Experts of a small language model: vocabulary 8192.
Below are experts of layer 3 (counted from 0) of a mixture-of-experts language model. Rows are named router (the router's row for the expert), up (a neuron's input weights, with its number) and show model dimensions 128-191. Each number is 50 + 12 x the weight over its row's rms, rounded and kept within 0 to 99.
After each expert's rows: "gets" lists some tokens that make up at least twice as much of what it gets as of all text. This comes from a sample of Wikipedia text that the model never trained on. Tokens count by the router's weight.

# expert 0
router:50 53 48 42 53 34 50 54 39 58 54 52 56 39 38 55 47 52 69 65 33 41 40 29 44 50 54 55 67 39 40 73 35 66 59 52 39 57 35 41 53 61 42 46 68 58 51 79 30 42 64 53 44 61 28 28 48 49 49 40 67 56 61 41
up0:57 66 56 32 51 75 84 37 52 56 55 63 40 33 63 45 44 73 35 67 39 56 59 33 47 49 45 79 43 48 47 39 47 48 60 48 40 43 56 39 43 51 48 49 49 45 44 44 44 57 48 51 25 63 59 71 61 55 44 51 58 68 48 48
gets: "s", "\n", "es", "uct", " Location", ")"

# expert 38
router:77 50 51 50 46 55 40 43 39 44 27 53 63 72 57 75 45 64 48 58 37 48 40 41 59 44 52 60 20 53 33 38 40 67 66 63 52 49 25 59 78 38 51 51 60 26 62 51 38 65 26 36 71 33 43 31 53 51 37 46 59 53 27 39
up0:63 53 63 41 52 51 65 58 48 55 56 58 61 69 39 64 48 56 30 59 33 44 46 37 69 49 54 47 65 62 39 40 53 40 53 35 50 55 51 57 52 47 41 54 43 43 65 59 67 54 65 41 54 53 40 51 72 44 56 63 61 64 35 59
gets: " and", " which", ".", " but", "\"", " as"

# expert 43
router:72 70 71 33 44 71 55 49 55 33 48 62 43 54 44 47 52 50 53 38 22 60 56 45 59 53 50 40 59 73 43 53 37 53 45 62 60 43 68 57 33 36 53 68 66 52 54 51 43 38 35 54 48 25 34 51 53 39 35 52 55 49 58 45
up0:42 40 42 36 51 34 36 58 42 52 40 53 48 27 41 51 72 60 75 46 45 55 35 69 57 45 54 51 36 66 39 59 48 48 48 68 39 59 49 43 35 43 35 42 52 69 55 42 42 49 61 62 44 51 43 38 41 47 70 51 51 62 46 55
gets: "t", "\n", "m", "d", "ad", "in"

# expert 44
router:65 31 45 56 53 60 49 38 54 34 41 47 52 50 47 67 53 45 45 56 48 49 42 47 60 20 41 57 53 66 34 39 54 53 53 48 40 63 53 36 73 52 57 36 72 44 64 43 51 55 30 66 49 57 56 38 63 56 44 56 52 46 59 49
up0:42 56 44 40 59 51 65 40 35 55 40 39 76 45 44 54 61 49 65 53 37 60 53 42 33 37 33 45 53 45 51 33 29 42 65 46 65 52 33 75 58 52 37 44 40 41 46 49 68 53 35 43 33 57 62 48 44 53 57 48 42 57 70 39
gets: " =", "-", " way", " but", " more", " means"

# expert 18
router:51 50 36 56 38 36 42 53 35 44 34 56 57 40 59 54 47 40 31 33 51 62 64 52 40 66 73 60 43 49 43 32 42 68 57 43 48 36 55 51 28 51 67 49 48 77 42 73 49 58 67 41 61 51 39 52 33 54 66 62 54 66 62 58
up0:40 35 58 21 43 68 67 60 38 51 43 44 45 58 37 55 52 51 45 52 57 48 36 44 48 73 59 54 41 62 55 46 19 62 67 46 46 80 57 44 70 54 50 45 47 58 50 39 56 48 63 35 49 29 29 47 49 59 44 63 49 54 47 42
gets: " A", " in", "A", " In", " released", " An"

# expert 1
router:50 59 54 44 41 46 40 42 50 45 34 60 53 68 30 42 39 69 39 23 60 74 55 59 51 35 42 34 63 68 47 53 48 73 33 54 63 74 61 56 35 33 47 44 44 56 65 55 43 58 70 66 58 60 53 57 33 32 37 62 53 54 59 62
up0:56 50 46 24 51 59 58 59 42 61 59 54 26 49 52 62 28 23 36 46 57 49 72 38 45 30 64 45 26 33 67 46 45 62 81 60 37 44 28 61 45 43 68 40 51 46 52 36 68 40 33 24 65 54 55 68 71 64 55 53 62 53 56 72
gets: "n", "ed", "d", "t", "w", "'"

# expert 3
router:52 69 47 64 41 37 30 81 41 56 55 49 58 35 48 50 60 49 59 51 44 47 61 49 63 49 68 63 42 57 67 31 49 57 40 49 70 52 53 48 32 30 59 61 22 39 53 69 37 47 74 32 26 38 41 61 35 25 43 59 58 47 31 57
up0:54 51 44 31 33 55 59 40 76 53 70 66 55 40 53 49 58 44 43 56 52 67 31 37 40 51 42 52 40 64 32 59 41 48 43 21 57 61 30 43 51 57 61 51 53 46 58 68 37 57 58 46 22 49 40 28 55 36 52 48 35 59 57 29
gets: "|", " |", "ous", "}", "et", "th"

# expert 5
router:20 42 36 55 51 69 48 36 58 55 40 67 50 39 37 63 34 56 60 62 73 24 46 50 56 68 52 52 26 49 37 70 55 65 63 55 27 54 28 44 50 30 51 58 49 42 50 51 52 53 60 59 53 63 42 51 58 56 66 53 66 61 67 57
up0:59 46 44 59 42 42 48 54 46 52 53 30 46 48 42 26 57 55 22 46 59 69 35 72 50 50 61 50 42 32 66 37 39 54 52 64 64 52 52 46 68 58 19 18 51 58 64 51 49 52 39 46 61 51 57 36 61 46 71 44 47 33 53 62
gets: "  ", "%", " of", "0", " −", "6"

# expert 29
router:29 60 37 54 38 61 41 75 41 48 50 64 63 44 56 70 38 45 63 44 58 40 56 46 55 49 66 42 26 48 65 33 57 39 55 47 42 50 51 42 42 53 63 69 47 60 36 37 50 48 73 69 34 42 34 48 46 18 71 48 65 51 54 55
up0:55 60 43 47 56 34 54 57 38 47 39 41 46 38 49 45 68 32 54 50 65 34 36 63 50 63 46 57 51 57 44 46 27 39 49 42 56 39 44 27 87 33 47 58 51 41 63 41 56 30 59 44 32 28 37 55 55 77 34 42 39 53 63 50
gets: " (", " at", "9", "ry", " record", "r"

# expert 30
router:50 33 57 57 43 34 43 37 51 42 43 44 49 52 63 52 28 50 48 39 43 43 70 74 74 44 48 39 64 50 68 42 62 56 40 29 76 49 59 32 42 46 57 39 65 59 61 61 67 39 58 41 55 52 39 55 45 50 36 46 43 27 56 50
up0:48 38 57 44 31 47 47 53 43 27 38 44 55 52 53 48 69 41 23 59 53 45 58 54 61 55 55 46 57 52 52 36 48 38 29 34 59 52 40 53 42 53 63 58 39 41 34 59 17 56 36 53 50 50 72 51 59 55 50 32 69 58 67 68
gets: " |", "d", " 0", "za", "Con", ";"

# expert 32
router:51 51 56 58 37 45 56 45 60 48 32 60 49 41 56 57 50 63 50 49 60 46 60 45 44 45 49 37 69 60 51 44 56 40 50 70 63 51 65 45 17 44 36 64 46 70 50 27 29 60 42 67 38 70 19 45 72 49 40 54 63 40 65 64
up0:46 39 37 22 59 53 48 49 48 40 63 42 61 39 51 21 35 58 61 36 63 53 45 55 23 53 33 58 56 35 44 59 37 79 62 44 45 34 30 43 52 61 64 55 36 51 38 40 72 60 67 52 49 55 52 62 59 67 61 50 66 31 65 43
gets: "a", "o", "z", "do", "ro", "os"

# expert 35
router:43 34 49 50 45 32 58 34 63 45 66 47 41 52 52 59 75 38 35 56 64 46 60 71 65 43 58 52 67 27 46 54 69 48 54 43 46 30 33 65 55 40 58 57 56 44 65 63 33 46 23 42 69 66 41 38 58 34 48 39 34 54 54 59
up0:46 54 37 48 36 58 49 34 40 60 58 47 42 43 58 26 54 63 40 48 35 46 41 54 54 47 51 45 49 56 79 49 45 56 37 39 69 59 53 46 40 58 50 42 46 43 51 54 50 45 41 45 45 43 75 51 81 40 43 47 30 48 28 28
gets: "-", "\n\n", ".", " the", "|", "\n"

# expert 8
router:65 30 24 41 47 48 60 56 49 40 63 47 50 47 37 59 56 32 47 73 66 29 44 53 77 57 55 63 44 55 39 47 49 38 45 30 41 37 62 69 41 39 70 60 69 65 53 55 57 58 52 52 45 33 71 32 50 41 47 35 54 47 41 71
up0:51 28 48 46 60 39 69 56 53 20 57 49 59 35 34 47 66 33 38 54 71 38 47 60 37 50 66 49 61 41 62 30 65 62 48 46 49 44 66 52 45 56 70 34 58 45 72 51 80 34 69 49 34 41 51 51 42 61 50 43 58 69 39 46
gets: "\n\n", "\n", "=", "History", "See", " Year"

# expert 4
router:63 40 55 63 75 36 37 72 44 40 29 54 69 36 49 41 43 38 34 49 46 50 68 61 65 25 49 42 60 43 61 57 26 45 45 45 61 50 40 60 57 56 48 49 61 42 41 58 27 46 38 29 66 53 57 57 61 73 42 50 71 57 61 43
up0:56 50 32 38 47 32 56 49 73 48 49 53 52 28 41 36 46 38 50 58 26 57 34 44 47 46 58 58 60 46 68 32 46 27 46 50 48 58 69 49 63 45 50 49 64 52 55 47 65 37 45 56 56 49 31 21 45 45 60 47 42 49 68 38
gets: " (", "-", " 18", "000", " 2", " 3"

# expert 47
router:52 49 51 44 53 67 40 62 35 57 43 61 68 54 61 48 35 58 39 56 45 43 54 61 57 42 61 30 60 38 53 37 61 57 29 39 42 67 51 70 44 50 65 42 48 27 41 61 35 27 46 50 52 56 50 44 26 62 37 56 52 51 53 45
up0:44 47 68 45 61 34 72 52 44 46 52 32 51 53 23 31 66 54 58 81 47 52 65 57 46 62 50 60 41 46 64 53 33 28 55 48 45 62 34 76 38 50 34 63 51 73 54 46 57 57 41 57 46 16 25 48 27 58 36 57 56 53 39 63
gets: ".", " in", ";", " with", "_", "\""

# expert 39
router:54 63 42 53 65 53 56 66 36 65 61 47 43 39 54 53 58 42 56 50 43 43 42 35 73 53 43 62 53 57 43 56 44 42 56 51 40 44 64 59 41 37 36 42 69 45 42 54 58 39 33 51 53 42 52 40 30 46 32 67 54 58 58 47
up0:50 51 75 22 51 42 52 57 57 48 62 48 53 60 61 28 51 65 44 50 52 45 52 47 61 40 58 53 38 54 60 15 49 48 37 40 74 43 42 48 31 56 29 42 51 58 53 62 68 59 54 52 54 35 35 58 43 51 57 59 41 48 50 55
gets: "er", "d", "nt", "on", "ed", "ion"

# expert 13
router:48 66 23 35 62 57 40 56 61 40 34 58 49 58 49 69 27 49 31 43 59 65 60 69 38 61 52 33 38 36 70 49 41 47 50 44 64 60 65 41 33 34 41 45 41 36 52 50 47 48 60 40 33 42 40 80 63 54 46 46 44 60 58 67
up0:49 63 44 58 45 55 56 58 35 61 61 60 34 52 43 56 33 52 27 42 76 41 56 62 45 52 50 80 50 48 64 67 47 32 54 73 44 27 41 65 42 54 57 62 46 53 44 56 69 45 54 37 37 36 68 56 31 71 51 40 65 34 50 65
gets: "s", "e", " (", "\n\n", "i", "r"

# expert 31
router:30 43 37 60 56 48 59 71 41 37 44 67 40 30 53 63 48 56 32 54 44 56 41 53 47 48 47 57 28 53 31 43 35 34 31 40 56 63 43 48 38 39 48 62 46 57 38 41 26 53 64 57 50 23 61 71 56 45 37 40 46 55 40 53
up0:49 74 55 53 61 61 32 46 27 48 65 46 45 49 67 69 34 52 28 49 55 40 56 48 56 57 60 40 62 37 47 47 53 45 44 31 39 52 64 49 57 65 53 32 56 44 49 53 63 61 35 66 61 57 41 38 66 56 50 63 42 57 48 64
gets: "y", "ment", "ce", "on", "g", "ne"

# expert 22
router:61 58 61 50 40 41 46 53 36 52 42 56 49 49 45 60 46 44 45 45 34 46 51 36 38 43 74 28 71 70 30 63 58 50 41 60 58 60 55 28 34 29 34 56 37 58 59 47 51 41 47 42 47 55 30 63 40 51 45 44 74 40 63 60
up0:43 45 57 63 43 61 53 46 29 26 52 62 54 54 53 63 59 69 69 61 48 40 43 54 26 60 24 77 53 55 48 48 50 37 55 66 38 62 48 61 36 63 54 45 63 59 42 41 50 60 40 34 41 35 61 36 52 45 40 68 56 52 54 42
gets: ":", "°", "a", "um", "us", "e"

# expert 46
router:64 63 47 41 53 34 25 68 44 50 55 53 71 57 56 47 34 47 45 53 58 29 48 52 49 53 66 65 32 34 52 62 52 67 72 48 51 47 44 47 50 54 60 49 63 35 30 65 35 47 50 35 51 49 60 39 30 32 52 43 60 37 44 54
up0:52 60 47 45 50 47 57 71 41 58 58 47 60 45 26 57 55 42 26 33 53 39 45 51 51 60 47 43 56 55 48 49 73 30 60 59 52 37 60 59 58 31 55 59 33 70 54 32 34 43 66 46 52 26 56 55 50 23 65 75 35 69 49 40
gets: " one", "\n", "-", "\n\n", " The", " first"

# expert 15
router:61 56 64 40 36 57 65 69 31 51 48 58 49 42 27 53 52 76 57 48 49 36 69 32 52 40 44 59 51 72 39 49 64 57 52 71 35 39 68 63 43 49 47 59 53 51 53 50 42 46 38 52 58 45 53 33 59 39 56 46 58 47 56 55
up0:51 65 51 66 33 66 51 45 65 36 79 58 41 41 48 40 56 66 38 48 49 38 49 40 42 74 50 44 58 61 26 47 44 50 39 51 68 56 69 25 55 42 34 29 51 57 39 41 53 48 60 61 42 43 38 51 47 56 48 38 60 44 57 37
gets: "ic", "al", " of", " American", "ian", "n"

# expert 25
router:65 55 27 67 50 47 38 72 49 55 53 44 59 13 38 51 41 49 61 43 35 33 67 47 52 34 41 31 51 30 39 51 50 60 40 38 53 46 58 56 48 24 63 40 60 57 51 51 40 43 39 55 47 47 53 42 64 41 34 53 79 59 44 58
up0:50 42 38 73 62 44 49 46 61 64 68 56 52 60 46 49 34 43 41 56 47 46 40 63 58 46 54 55 38 43 66 65 51 40 49 61 45 40 53 32 71 58 44 49 36 32 62 52 66 71 61 47 39 57 32 43 60 72 47 50 52 49 38 36
gets: " was", " is", " were", " are", " after", " been"